Experts of a small language model.
Size: 9 layers, width 128, 20.5M parameters.
Experts: 16 experts in each of 9 layers, 1 pick a token.
Training: a variant of Muon for the experts, 244M tokens, 6920 steps.
Below are experts of layer 3 (counted from 0) of a mixture-of-experts language model. Rows are named router (the router's row for the expert), gate (a neuron's input weights, with its number), up (a neuron's input weights, with its number), down (a neuron's output weights, with its number) and show model dimensions 0-63. Each number is 500 + 50 x the weight over its row's rms, rounded and kept within 0 to 999. Numbers have three digits each.
Before each expert's rows: "gets" lists some tokens that make up at least twice as much of what it gets as of all text; "raises" lists some tokens whose logits its average output raises strongly, later layers aside. This comes from a sample of Wikipedia text that the model never trained on. Tokens count by the router's weight.

# expert 12
gets: " 1", " 2", " 0", " 3", "1", " 4"
raises: "ode", " which", "ove"
router:512545502441418455594465503507483571570508478584542499472382525534434450468519470534545567601575509467503513522483480580387511544477442446551607495626534513544479456496527533429525539501569499
gate21:474389439470516528523571462500471567425525416563556453563473463547594526530508434436454538434510447506579490465468433578417536541423475459464477431627489465502459484418505427502525643457474504
up21:542495480436545476555530436510504588475565560474509501496587508538490507483481544579510600372503498513469507427510395495459469494498435521513551496516531589539488500552608448347519490460536488
down21:550546500463487439561479497501510466526506534451542522509555463467486480507518610573511501429460529497455594464511493472529427518491468529619537548493523577628554495504518542458486470435394445
gate22:481509459468495486579537528542498505611579559597574545435565557513504447640516485528497505554553419458490545560448484536459510508537555542485466556492429500516464610466479394410474503542501581
up22:552476516534600516493525580524500418501447530498546473472489564452465433456510552455454526447408464462514468486402503524484516554579452418527582554464516586499642495478563521450553446604482485
down22:518515543489585490456534551491536486445482525439526447565470583433525426445556540449400501430408483507571521467448472511432517568572427403564564510533521563460607516491489557457466419611541487
gate23:471423503537533521539527472532563472426488511605499370529520548469494545532556424457592426492498527451463385627496520556524490516431536556517507478512440604531528622430497516556436589506508549
up23:450391465546526447529524502486545464460479617630494426564419556502514478485509480475548522534458476502483440471504547519571453455488514536487470490462441553477566637514538565519451483509507537
down23:476473401476503476443534466460491524586442568497471631468534451491544524442469593629483516604523516493529514384460503444479466408573553496501485518537427501508443515495470428453549496479446498
gate24:466471453514415539533526506453506502506498496542536516463425612495503486580575531584474497542549421490474495435537517446520570506558534491503449496494477529432426435495566541551526558516527549
up24:417466481571357499506491489449524512509538459464436528496472555525545433556545553581463472538496397525476506454563530421523561513610510458436504478543554563548413447553534588565477468516554530
down24:556533471414585510467491436548487430543391467515523478553460479502479568462495421464523490519528551466582484540466451561485443466431441472517449510503392478488534481492441466452512505486493441
gate25:593581514441439542553509444466459559477430463446405515529458493458582490484603481516487397593387494465539530457514438524462522546483524466537517451514464531499434509407534549504492517511461504
up25:554516530472449549485462420403452481514431483463483518548448489458606492525555480541535509582464527481472569495467460578421505509508426476545502505534442493462506524437523461467436538544482493
down25:477387531463634541477598438500499493532519495459544486582501518535569555582631409535455460481457503511483595578451535568462497546494477526534508498544467509457509437470407497476458468571530496
gate26:370535486462440470374533504434570432573560461487495545491472473464566530471552543475529467567427472422552410431420533494531485494571536465514509514555547525535469476483506408432436542491532447
up26:568566528530531558522534524519415476435490511480485412489482533481451573541503460614462550475518471527453521476574490553432498505399439573486459521527468506519516510507561526573673485457530569
down26:551489481493466553486522515528472471484577576541495470502540506428512485529510458405560517534494460481511528401578410494512391469541549547407408520540453575473427504538451411524425398495480511
gate27:423532420519469508477431522548447526472498552616462464485458420515519594536494425591480410584436569514487478557476521506569412503514549488491513526493409532461567455481503492541523497580511571
up27:530555430498502577506447546527501526441523584619502404471504466492525606487468427554495400556475552494440509557539507521596429479503520518475578519526454615495520393486485462562497545536516550
down27:460523430409495467506557557516490473509596507570461405598506540532450553464505545488544475503501359540450432532519491390523519523493499586533478452496493512572464369418484503511540523509427482
gate28:433532470444463516539451438572469495465556513427510520510406494496548536418466490448508555435482496389441397493599504501435501512462446476369478610465589431544534485513437470529471490565463543
up28:495581447514462510508440640438605587565484526541470489488533512519505511449469519419478621504492557399522564406525476506475585532505483496526485445524380493494510466507538479547576492538466534
down28:539553527496475446495578466549479516409612513463494526516466473510497471512475543558505453415534406477401470553570585560488413530440440508369508536515464567472501432407522474473415463490489444
gate29:485522565419541523499526544492472364509591501567567359506454475555430517521431496495539599529489542379580473483523446487454535590519433450420523425496376501475482510500479491527560595520488461
up29:427513511416501482517534455480458469426409458444489529501534596487476473474450523480578453487495504554614500563507665491508517527495569473484521653509530521454525592471460536513592465593513454
down29:504471441449488481488485483527454410579593510565455444487438504559462516534457499471463536543496535464470454470532405497523469534494466398540531532467433499495534441487492385483510588470439495
gate30:517494469457458487567513453497507632516479460465513525554394507520527375462474444439484581512479422464547528480469542475510557532439483497502530490581507502511532482468538535579476513596440434
up30:549437504488485433543426519592455390561474469471480402462572425521429539513520481564502535547605587502381395447436542495486505522509433498433559510543495549520577441472454459472456440487601488
down30:485518534529543560422507477391470535497484550476506542522504524447470538454512452449534490449443414533532573449490456506490511503513558510544480488459568481535432574553516540418485570488432494

# expert 6
gets: " |", "|---|---|---|", "|---|---|---|---|---|---|", "|---|---|---|---|---|", "|---|---|---|---|", "|---|---|---|---|---|---|---|---|"
raises: "\n", ".", " (", ",", " and", " "
router:492473485473467469623466475598567530537549487514453442438506531435412500509535533563541571528574655476545547567424520598488471585507477496552439473493402537545432489456539446531460507502552507
gate24:512511445492471506520385529539491507431494552542405463531490534537469421457529485531512554538445456555447570499400526470475514410457483445538473486428537469549505512428445441541462454451454553
up24:463523499540496529436580469433488476497532457520482488431472534442503517511452541454451496535582454447463478484633532472501513417541496458473504526547465496484519498554496543481553387594559445
down24:485566484560541438497408520468528460427520422535465500542441549424531539385522447583534466487503502469519556438471431409577517431500501422457448434537485547542521579512532474521500429581464449
gate25:578578522524518511536449444547484459484540553453495509491520552471548565520504506433500548562555486477488501526434562434458504512493556462491640554518521438488507550505498523530490462449497430
up25:545584572522602447477492553486541458495549464470487549496578490477474503552515541533614546435500513441554434506541492563446414546518482561542516526563480406581566526536515549443469596482528458
down25:563531419522534471388531559490495513552467532586404551515531495477460472496419553503525469396488527417504515594522519486513406445466484577542466517527573482503583528474595441416467578517548515
gate26:523549547518461479492514522495435470523468411517431505592486459334528435565478480503552549477520558586470513533501474506504449399485480507451581551560509624593507479446546537606467466559447455
up26:422496515520534501524492529506518545477524549544470480480442537639540541439503541525520524545492425481506593454563548554425551455531492487525427467505529468428503578538490512519538500474514593
down26:548465548544421497400589491523489510477504524489501557559528472538454469493572532506548473503462576456554537509422573560456462508557453518528553410547561503539591517446452486522512464434432432
gate27:468498472520508479478499448601489423491514508483618532510545509443594529555489481520531452468511567514427534531491387514521541507485630539523426500498630470589559496473490617506484509554556559
up27:537504547553446552564519540485523540451464455472434549424444481569469444442477514399479535480434518498499507549571644489560399492469426547460557553516419459462490522520487450547426506488471448
down27:437574421493449513384507524490479482511551576507486543527509506473516476459406441520474523528461601529517568499427473494475582512499602480454448526505505530568538576453433461432434464511559499
gate28:486460525437430489572453405540513442561477511469565530435415503477555554506482471534517495574404528421544421521523539532461560507592544517560550438482518602527509459534542533528500519508382537
up28:562451485454486524566546443556423385546528463422531555462404506523567509482398427543497448576475537460471440502576512503505500506473528512568546440482547552538470503562573479475606422480474579
down28:575517577436501457626533456529513433407477418470478452579535440425601440491461371474496515467574470552454490527396394584466523507457500470490492430531552487504481511561522517429522495507420565
gate29:501487481534537489474512498499429501483563490416510457536428433555503455498568458517515532409526451515534513471575526454484588440465488425548566619434558461476561566492437609524467579493456416
up29:517551436438463431501531461519445483548490447520459535544428548575544456528550482587529562528583565402501564492453549529528507471478575504559561454523540497498504398439567569564475526458464556
down29:506554509470452486573477443547521503567540472478484458512445546628534447448487482608559513486561497493537531535498617489429501486544523522563472579498574445580496511468440455556480540489437520
gate30:533499447527538508453419483475478581541534516492462432435555613485522555592541536571518564485368518546460378503501504517450467498504517514509563523495475455511580500573589510540506558545596504
up30:500508564563518460442473475510509572485496512461429472460555599554504558581489572553522510370419537513559448556472540473510511449399506421468557489549505480471571502527555469610550605491504503
down30:453493594519439493480510504564546557511570488541420546462489445522486536493494483502545597484589471546527522406432511467392580508436445515520567404528541539551544467470632507474476500471506483
gate31:413478528511535443589448418492515435529525507546421543521447490569547495554491391521429542478506527509547543545507483411503492459525533503530494539455371578518440458471494458450469512447444600
up31:432584557443521379496450457497521532427557543482538512464451461464483523504517441538495498463558486482491465565555570481490457461602562462554517537472407485513431486355525470398514515503503565
down31:588434438528509600479434505489493437517441543468529429506533474524530528468476533476442491548454470443567546505398468617547486575459417504431467492495543487657502492552413488573504519494463509
gate32:525505535483466496513531470462466538539581498438448571445527473557518477567456558481603388600595448543537474501488484487450516557522478508554493427548480445558470612511515545566484551481416432
up32:401521575452531507625526504490438537517485367504457498502516521499514601496471475483546538565407409426491445404425520475442506455532465461488480551529524525467472562546458570511447480478456476
down32:417531518451573520516545526572550437535502374429440491450504552550457546552523529461497487485464471395525470409422451453470562481527501478568600550546419535514485530481517544512561510569525539
gate33:585488436536546485536541446406464557447496570512436441458494579536552439485596427496502619546442456539483550527486512568536497452425511536518684534512432466462473480507523492510488512464424484
up33:491520507580532492451537432427465455510497516476506457479495525557514463344583489486480548513459534591419538584515473487519370463525494573440623518533435495548480397473521514459477568527497514
down33:471494495525489486436560531474412486524533549477443495484470466586555552525508476519450527457510494496530420413470576573421508596499477458568513440550450528408547423447524438496590474482513440

# expert 2
gets: "\n", " (", " \"", "==", "===", "===="
raises: "|", "N", "P", " age", "):"
router:539525433549485453491427514520499521575504450478494533436540509420366539460512538618535489524570534596518492546426532538469498585525502482482487468453405528546510442429537555509468545480520500
gate11:591457449536577559513531553470459445570463474480517462569474532466420468535490475494532495460490420525489429445516597494443517474514538442424506488516515560590465467482401489520542565528532470
up11:455500486465474335460414516536618542455554489593494475501501521487519526531498451543490544456483538484539488552509490528460540559500557547503441459427477459430522478559517518520532484454461480
down11:472613513446402522545531519490529513497447482551509430513489583455469575501394467571510526542427516369496465422492560530526468436444483480489532366539472598485597563595448501531504487502516475
gate12:437484579506521429495474532483509386554546510466452465552449420531500499476571625479467498462481441516539598553539449420491475557567482548426511530473482501467554547540474600427480509517421481
up12:531480555457569500527520535427469572508421497560485428550549519561527471494494435565433521505411536505458533480478502420492573551459494518606443472587460538470523539590452557540537484482605500
down12:568504493457510428447547475519535444517511561537499512502513452451406592508553621484531488451485430541519521550559500508481398457568506553415494610443521488446488464493514512415493585548499474
gate13:506518434429520466562424525480532515439448456519475451478491584432401460472463515528442470538500625520551440481540542535472563491526520466585434503538562554485524438521513525484531499521624518
up13:549482520509555555562467554447422523489436573540486502480487603480450491471357551508483489554443544452542575516536503522507566392527577449589423483498562522457535449561545466481537474535527522
down13:572513566517520557560622555488497610479491486507460536527488392566513493564487553544564514442476472497479490473421438499480469461407530510517519487518486435536521482424509414529479513470406456
gate14:497436523389433525419489484519548485459466507590538483506552540347542550555497516512417470545490562501489513668484459544477488517484562519601522523462499537532538491461454570478541522530449493
up14:471487533339447552411504476494445552476440513569517477564459511446498545551468528510434476475517553538460483591478397537513543530426457524518432510492470454535598448472522549540493561600473438
down14:538553523510432534517553482447508484566463528522527452423533503418570541532515433458462540475432590576485475454479493522558548516625428465576517392472574587472566437449422559597497516616529551
gate15:486414506533495569472493431432525542453517573555600471459411457474440522377440454492557462550485512429566489487543527423556451438448595519440446457481540458488538477462470494475513417398411454
up15:500575579497537502545468524519547466503524440477512519585581553577525536556510590463486472455480494524447507460478468536526518598522414530543599624536595601503578498514506473496456529516566487
down15:519376507450451627491557494439588560552538418434547439524457500505487445442512473549541415430571477483528571578552434545562513488515486452469443546485470440385459456513488473548525418436458476
gate16:489495638448483476462441501505531503593460435486478478544585560472468462534599477571488504510507488575473518575472496477480474498474489625456526461440527564509509516601534463566482523517498507
up16:526509530511529508569506503473470532520460433488515486510520503398389450466495460552558409424408501548533528442465391379519441549458566605504550524461508517478558533553456458532516471496459479
down16:465516532508538498544514457489534472495533489493508483470513434518549521523515484573497417472534560508482557498448599580563510548575476514511513421419404506478440451496542433479387436590505481
gate17:421525475554519589509514534566574473441437479490518501591421467471501589539504387496465428502522555532491542477535470450351428542456617460524414481473563505464522456501550561544489498513433440
up17:482389498517469476458520520457444540508549517526494512488526519529516449491562635570490564460387518514540430591520448487489590488577389479531549479578474504483407555525504534403356519497555529
down17:508509504416489514505422443513491423456446504524474560522479485541524542513489457494417485544518556533531570406556498539383350468485621474523501513444547457555506478422492460544540529485441524
gate18:473670530407533518455456502504541460625577434522514475450405481434471477500513494539447453464565477439482538469419535398577582501501522479461487577512476553490545471469459511540483543514557493
up18:458544522520492572497461532430423469530490390525481438433435536497461519498414408531497488488542428483534506484481522483526501476415560573458450505506534504529445505496504569460466363474586528
down18:482508525543382475455487510575486486410441514563530440579502507554497484535463595519537433458452535497508476504646558357445497466567442521537521562545524520452504551493540523460460520468527548
gate19:505474473563553487527405440543487527453520525481487500550504514466493466464452467490500481447439518538472427449512535519513488511459538508480511492516469556553534473567619479469425354411513464
up19:473506565530484539604562490487465701557521512491445430417445447514519533434615534454422517545500442513649537586427427532544536442488497510460483525508449426442502533547438492519519500565479564
down19:557493447566489497447493460575588426550553410493419556532501493505536485509396492423509446452508537540514496498551546526585491451510415578464591482463544557536407507431480556518405540511434532
gate20:493442504475482600448384519525498506462519569473489449458494441499424526448469524579471502606512462436494500498459533402347507501526491457540504471440447507507537485482460445454476515504426531
up20:441483591472439469491563456506457513527468456476488482480544522537483448521460475618581452484426569514514514536506489494493548422442473514373517481509505549458542491507519482579451480438550524
down20:491542507512500518561509575475409497512526496528430520451534522488524528524489493416477538473490567521526469519448499527555430499514495519497499599527585430594359459543455542471608459554470430

# expert 1
gets: "–", "/", "'", " New", "D", "°"
raises: ".", "\n", ".;", " that", " in", ";"
router:504564576516511555524454482602488389519501536570539510483507408514463528625550608449502489450528464538566570551462483493416487525490568513537636533460461525607518481440528522420517511542505573
gate16:492584484478542520498512449551439487419489431581479474449442532494509516444610567529485501513513460507473540508523544491522551502531509575428609448580510521542583559537613524489501475547569472
up16:444519491483519451495546445521465530484461524428494532430458517555502505432552527479470443553410540555544561540534522471569535503569569588429626414542526529582508584405562522484518469489498475
down16:389501544571420573524468548507498533619584567524514493507578480502508601608341510500419433531532583521494368504533480472491486507548488488434493568571495484478488466557467518515454494420432489
gate17:538484530449406417440415533527465475531532581481475531477438402538581376521460539540467464484431460585486435468512517411477462529584456475375446463553405458458440431509538518473540518425443589
up17:463513388470567567507438476545509460518450534489527523467518425458505483396466635509389449494558566564472495527583433493495551495587535545511492449481507565584560536479562518533579568563501444
down17:477426567526532452524512533423493545484488449567457468430543587510579619511545487444589492497528578487558460411483378500485533437458541504521581581396537555525477538480459516568420471488431538
gate18:593502509437535442545460479471435468554487579476572488432466497518546566489491425474501466462421502489492512462548415520498480503445479473465575484422601551388498468497433527411513416556548561
up18:546494393637442563428480480499523491491487632576531519567526522461524447520547475496486522483584455530600469491425472502515452510547586527512520485540504466481451456423498547545543511563530541
down18:520429663487493405533515513511494500453455498446451500461494482473497561479480581432453582457481502448451420571518492460471488542433479511492476442407498562473451494551568515437420438431523530
gate19:522446477508375466439457507473502390585419595556502557541517440528560609512503492454513486531425526541537543461538491474423525543423480452505474484597535497485449504527512574416558546553400594
up19:487573570543519486504498474533588553433426490432414480410487470386542515542462474565493483512527456509451412488445561502501539517509494449620574523443502566508577433500409380498476503448541504
down19:496492474529411454491475554467479445501477490524514521519494528487530596480519507434413517444408501549539518504485438550408497546382562478377479583470609467552491512560518502436443505521458526
gate20:524483426380350452447546463574496501406475503442458532492509490591577486568546461473494480576532386504576487569465536473529446491565403484535525454491490481472463519454512603473561436405502575
up20:528455454523612526472425473496528477557512587432434403472613460524477448456489539449525484499507516480445518440608510578450480488546480607523454457522488540469488496514530496542576554509514538
down20:494487500438460395485564576503431550402486442481454493530428526478511549488560452486513446545451476458557453556514502531449566526547491477500518488560484469546485500478480589546451450500490481
gate21:466563514539532494469546437518516595400391533463478531520511487442576496406436522531514486586546530527548536531421426501591542515613479506461486459414430494487484467550420442580480484495516465
up21:442553532523527507535556476479469537483368530479464556520447476478521467440458567523523393586519454490528633462514400463552489505587399525448490507394440510464467467509498455576453504558495557
down21:503401540437473557548559519469506537525620474546499516515471576518494557521528435397525553454466510512427436480602551436472510452502544512479554513580531500526546557486536543477603453509454515
gate22:593483535469606556558491500480522523483549380479483511449491471490336539477503559528528503513474461477538497576569455435427609485522521450498546517462541530471575585521545406501510557473507462
up22:494440517495501414551492570452551547498396513446508556435452493521457443485456571537534526538481407530503532493589561480548554438392507558572528507502413553521508529424589491497508417496452475
down22:415461558560497490527505455546494529469443492456498471552477476489541458525581444476501471498551494550512448414524475450631375488576507544485498427465598535491379485509487499483576580508482524
gate23:488523472515456528493479552524503480516498439560477519456496521393598585558552523433554488515479515494518478547519526496514474465438464399417584427415453528414563369530560597460525469511430537
up23:490481625497535429483513523465556478480553490534521523484550543507363467470539495554482502548464467550473452504395509538453528567525512460515517544544550501611391564462403414507537510474603484
down23:520528470543431516447493599499517538463533379566489577477527486456527596494569523407502475540447505458557495555498529412500435444470501410479534518462443537476551390484531540399591517515477542
gate24:474463447476526508571460530506550499517496529488428472543547418520475551523516450467482548447581560549541512543503514571519504485513562539505486551546462580492426499451581491530477495551447557
up24:518438458444417436496552556436510504597481532575529525529457476474483465420455510455504485548425485431453501381486459444570553636524377566442579484525576463469592524603473540479448509489539434
down24:525546577523403553520586461612492514468521455512480465535483565555401535529527490505597570561503571514518539476549499483501438461540461470612448561408485419453410501383493483511500465518478522
gate25:551523418504507363451531548450546445499502462559545524385430497459522540520586469483514494536385524520524488545436489431501502513457539487506541449528515577474512490464480496400390506534551495
up25:469512544503444608499543552406546448427476534549594492481410496558536501524476564418470495544444524428527550487512498436502526419491449443512541427471595505487595499506540447550418501619444591
down25:464494550538444620556463422512515490464512536473533491606505505592509471519510497466493487469570546459447475388536467597469515420453362508496437521399455410506532441471518540507589422502417487

# expert 7
gets: "-", "|", ":", ";", " –", " -"
raises: "|", "\n", "-", "H", "====", "G"
router:485573497598466411540530500495493517519539447512492533536522530403526521510544468519535440565588515536488471562515567609439477552515444469561456446523450503470348459500467562511459576493573563
gate11:503501554536466479527510461495440449506495484459408420463482422418601484482537470475484539586489517502516545423582488416457543423510422636558409496522528543459521603550458477455452461489539493
up11:569515493517476459561523500483471502527497454452411391508446442451641492518570533536455559483382497526540507526564472400520510422471469688488460466488569485478522582507437512488407494496506460
down11:523408500506544621448452548480523523539489489375480496502481543480461561456603509493489515421515410600520544490484449530535533499524519495560470516576542498424491440446564482561597414507455459
gate12:433403506528434508424496465449417417515510482576524522523490549584478414393515447499464528474505468485514489482542566595485536487432533563498420469457461450553528531472390456547481515489527563
up12:509530445510513472462513471574446485549515488498484511495456464583466400501528397521517495455436386520570438479613503548521540522527497506430337402508521479523533511544451507518485500525396580
down12:440522493397492515425566490496549438453468569471522576499477497487522456493561505487498474485439585515564574528513571557492434506491546479514496540444463488469517507416447533455503469531524442
gate13:482526576440539443517546485464456512457516471567461577547442525564516462447509509416489575525485481454417377406361586451576576542482491451481458536429521533498489477462460598522593419442475516
up13:478458436462494505442394519567519429435430452545486540438529409436512423551492430533500540416588492483527505585592548510458485444533458541569457528467510530554432441559552455459436576517366549
down13:520455524530506468420459531470499480490477541487513485510515510514493529452497549484554419601502497505521517500429462445568596542602544494442610470458429512454538544401430468520480456541573524
gate14:515468416506497501496443493447467448496408520564574628387528472461417420465584463522455455491459503536450505390484504528552485467575552529491529532524458454518436500414502452474567508460489411
up14:540604376519454503498489476379550577556418511574480466392505531520452580532465501489524475526455559532524469466555519526502466450473539507465504462598439481524495519528432495452467519660542511
down14:437504455505497532479519535577473424491571484462461404518470450444548434528514569513480596443488502495464528466560456483478515491536507578501500441518498540439465476511505510479495553544459503
gate15:442521555566503436495507534526468556484460497526468505579476533506445552415602477597458472502567497475492534443498485528498565437417526489460454560501500550478448503469574517388541631467522485
up15:543558544570548499497548602541442529468480469552498480617464525480484507474598493546541468520571538522488541467507413446464497395574459533466446572467460500486549526458499526422493587513580495
down15:457497487475528476471568499567504467511501569445498500568434524486487498503586469519573435463476491509522520463490397504474428499428534530582574553524540425526557460516574471488575531428573556
gate16:487506534533512450577474516546584491521519554453466457466561415547496486512525464524575447475596517555487492440470585503469411538474568431434426413545553484617504478522529527460515536579587480
up16:561542507589439426556506502557542506531506546530460481366532458540498485508523528477464375429561518406568454510579562517417472490523485365490498449540529472584440544526516600469547575515516509
down16:518506444476439502504472454525516484514508465514545457555548584455466454521494508486486561507530427527433417524422414477539564458509530494559416612588505461403485564451558474492561436486414518
gate17:484468485416505522476437521490533469576556592603571406497447460463571442515550491532561467505483502461427548492479439530562442520557423462495509476495479401508451458504495538474474474511482491
up17:507536417521473376443419511524442547472533543507477502505559460509449466567503534544499411597520569465473563534516444522468505433631495442517531521506535494496425557461549406482547541524598504
down17:579499419478454439481591438480524440388470408556527496555510452454409480446448540464505511475505556400616481451444526494544510536536577567495469550444559491578509525454464571532396632533531490
gate18:496493535434508577452569475440471478512528562443501398475476575468484472501584484521583442440533576445483462476539481526488418522484441529518500542537486432515438514526508521518484461564391484
up18:470491562575436500506500489505516534443379545598520546521508493419481589437439444392613513482497582510552532497438554508481502438416434568485499482547469494482488451532474506445468536552423631
down18:471522450373496482497562533573577380495451490621532534437439527548438519478492494502487532562432425552479560551434427506557533525546578492437423388525511533536530553469372486531567419413557422
gate19:496565539482454512485515523532483467421601500558560421435564496510526488503398508439487434501507461442440545540429546589497522593412551520440452525497488529487511429473523588588445436571422569
up19:534520501571439567468582565510508423537603467510538442394540518565473464548429516514545464448465473461475498589474524525512529573500521585467533477502430496547524467518515593512473431538455501
down19:527443517471392447445456540485480459563448463429450587547458451534518455521530553502497524613461497535483502506577480448535510465553485472482438422550585396497527494497550465477492478504515524
gate20:481500507475597481495572515594485487513568406506513362574529499487477535463470483514591462527519554528432503520523451535508532488488520488460530501544591479474527398546461504519405480576505500
up20:607515485567516519528541464412517518511544493457575403491456570541539599466547492528500477475511546538572474489672504505484495511457494443519501547475481404454457510526451521411565574547483548
down20:507548555560446499633538450539443601460531478529571453512517386501460464577407446496544547549517470524497456446595608418520453496457497520478472446479498451515433557451548514466433526500520493

# expert 5
gets: ",", ".", ")", "\"", "),", ")."
raises: " (", " |", " in", "\n", " the", ";"
router:554477441529445496593452541506498522544530468469496510436504489371451590412473498529541475531503499387500463509436510558445528516424464552589372480468437528504496455499487430586432580554576510
gate16:546509532438528477505567525522491509462502474561561496510518459518532502509519379482461497483494480507422532517444464484545559476482509528390443508534481635529548517488525490613395519499531552
up16:521571534494536461545541506599536508450450508491608560504539502536412438434385465454471505525425505499467551499427492510456586614539450540466420523575515522466509411499534580543520480534459513
down16:475484433445479518622401575540476604527544441449491516568501529471586578385523533483503485545509437549494514533545512454449483539496496506464587517437548556586430428572482519472548373480469535
gate17:545432368469578383467504466519580524547435510459491371495428586570508487574515585536518551555452465515536535507572481410464520477549572464524423505502406478460453479499502510537452464551466425
up17:543426537519525427512442464508600541485456519482441511513432537500509508450526435482507535624505432466462586507625458523589409387541517444483474465440489536531557475494491543536486518468500474
down17:597509509616504425482406462519503465590506520424479548413512493380392459468523577546494539482548563408436511558569575497537433555545514523438375534538519553497508501504414430504459441536478512
gate18:479499411422489517502466479563504544474520499495471478568412553483533436495545535533614458503450571403513469513489536503541480406455459489515525517501528492509470574519596456503509575562445560
up18:487405495408556519597480338534466555585444490514515554561494576446467525502487469581526490512503561545475495469527525481577519465648522480514481420441512540521438492558590448558490475554495509
down18:456559512440453553456484445502541484547580617412476524483570467433608481455555514486436498562488511508480508503540525533480529506472488574566456529482462455440500498436393561553502621402436444
gate19:449555406515468518443461499429501497469529443470435547501525496449503460556532498493485464505587504608515504600567480511431502431516491499381573510525451568514572502479496495492460463481527467
up19:535477436523462479575579565530500449462536377488530550517524487503504508521492464463527443551603454582489531566478558504463548444427522405492549527568551449428525473478459486497446526493541438
down19:436553559453467446523479502492446470487514560430501493458543459367455436475571489436533532426474658547527446427595492558429522493537476572484514474563492611664541464547484477468473433499525432
gate20:517548504457543503558430486439471451421454483448502522515489545562471510519540465482524615411503503434491485582446467465484550570518598549529418459524356560473531395468424526564563484439429452
up20:392411496538463523468562473491542551490498588543516515481553520485473467419531509501456511499558536510516401330526514524522396459466489493467566489469546507517427537556609556402503470541523587
down20:545569559445540476526433495485526381501422467497506525543451441444558515505491480464533533499459538461488544618508436465427550546549554583485485450472433600437468491395454492590509527433450483
gate21:440535512478496385468480488421488410548433542531458482521469491476450485518442531481558460467482482509523418524491483481518538535568530545489464525375471565531425487474497535533550563384444522
up21:449535464584531562481453510471414574597504479574482496517555465565519471507514554539447546446524537529522518473506379500492503480468410493554582512568474461593514495551497531480471385530529504
down21:478482430455501477417585492556523445499516515603520573558489497546549470427463474539459469475422474440542483547454570488538477512538502411616697510490474528478518425577545496513527566610528535
gate22:526426493503544482554475592403510517456517479483500561543470466470467403480562499503456577461499448484551469587618512464572470489436582558639521572481572486465458513507450411582561354448513524
up22:451522509454538462615527437550532532534485474408441412644521488507493485585531479614497421532502506547536530483541529517520521548539509485578515591511594543468426498481452532547543497482487422
down22:503469466528465396472412504549495571483504447411469567515493520470452497444563398421492526507441520446459446468555484381426398484509501490501546489473491519488469501535587528483512393500500568
gate23:448605458503517562509529428464598432442366563463495592518537570448533493513582500553517469513600571507407559516610567488551490514435515492478454467442484517550540490470510486552520474525398526
up23:516455488507557493539522555481464524473552503559482464547466479559562559364419446598505515504425517481687486449470471463474460439508454431479513507487487485413527520486519518478440495533442543
down23:431539500495455500519466472477455516497445468499504582482618517452481525537460343570440494522552516518549545487504531447487515462454570467486551630492551521548469523492522554425555420523474492
gate24:408482470546533598418491529478496567473475490501460435557433514518469494488514458498545502530490540498576543513508479437524488506504557506488557447520550459428462555496543477379519428468371584
up24:473440415543465541491521576501530456437546468485458447541496404449437398477473453410496487478519508511536433507507546508507414518565498518352518557499418442394530541520498529400498488497487417
down24:499576598529501500534500409444511477501525519492484453513505544423468450496453506479427534543432529470412540551570406522442577575459456497578454558408582589534448538481468512453513600388618448
gate25:439474482500574487568484547488512485486560474545505551517496560493530539436529504414434618490470518546508489491527481494488479367463486479507397422397510434485573414538470465456462439502464533
up25:477514530529529456499476506448474565517485357497392477503517585523434449483486479493420556491538442547475352509515453438555601448474491519411508525415531499465551443485530471441517518478469473
down25:436422434504513480559519615528496512435452483478458628563490582462505461494558402561460483518517464496533489459586389497484493491457569512551540556420552551572495457524538498476487476541393532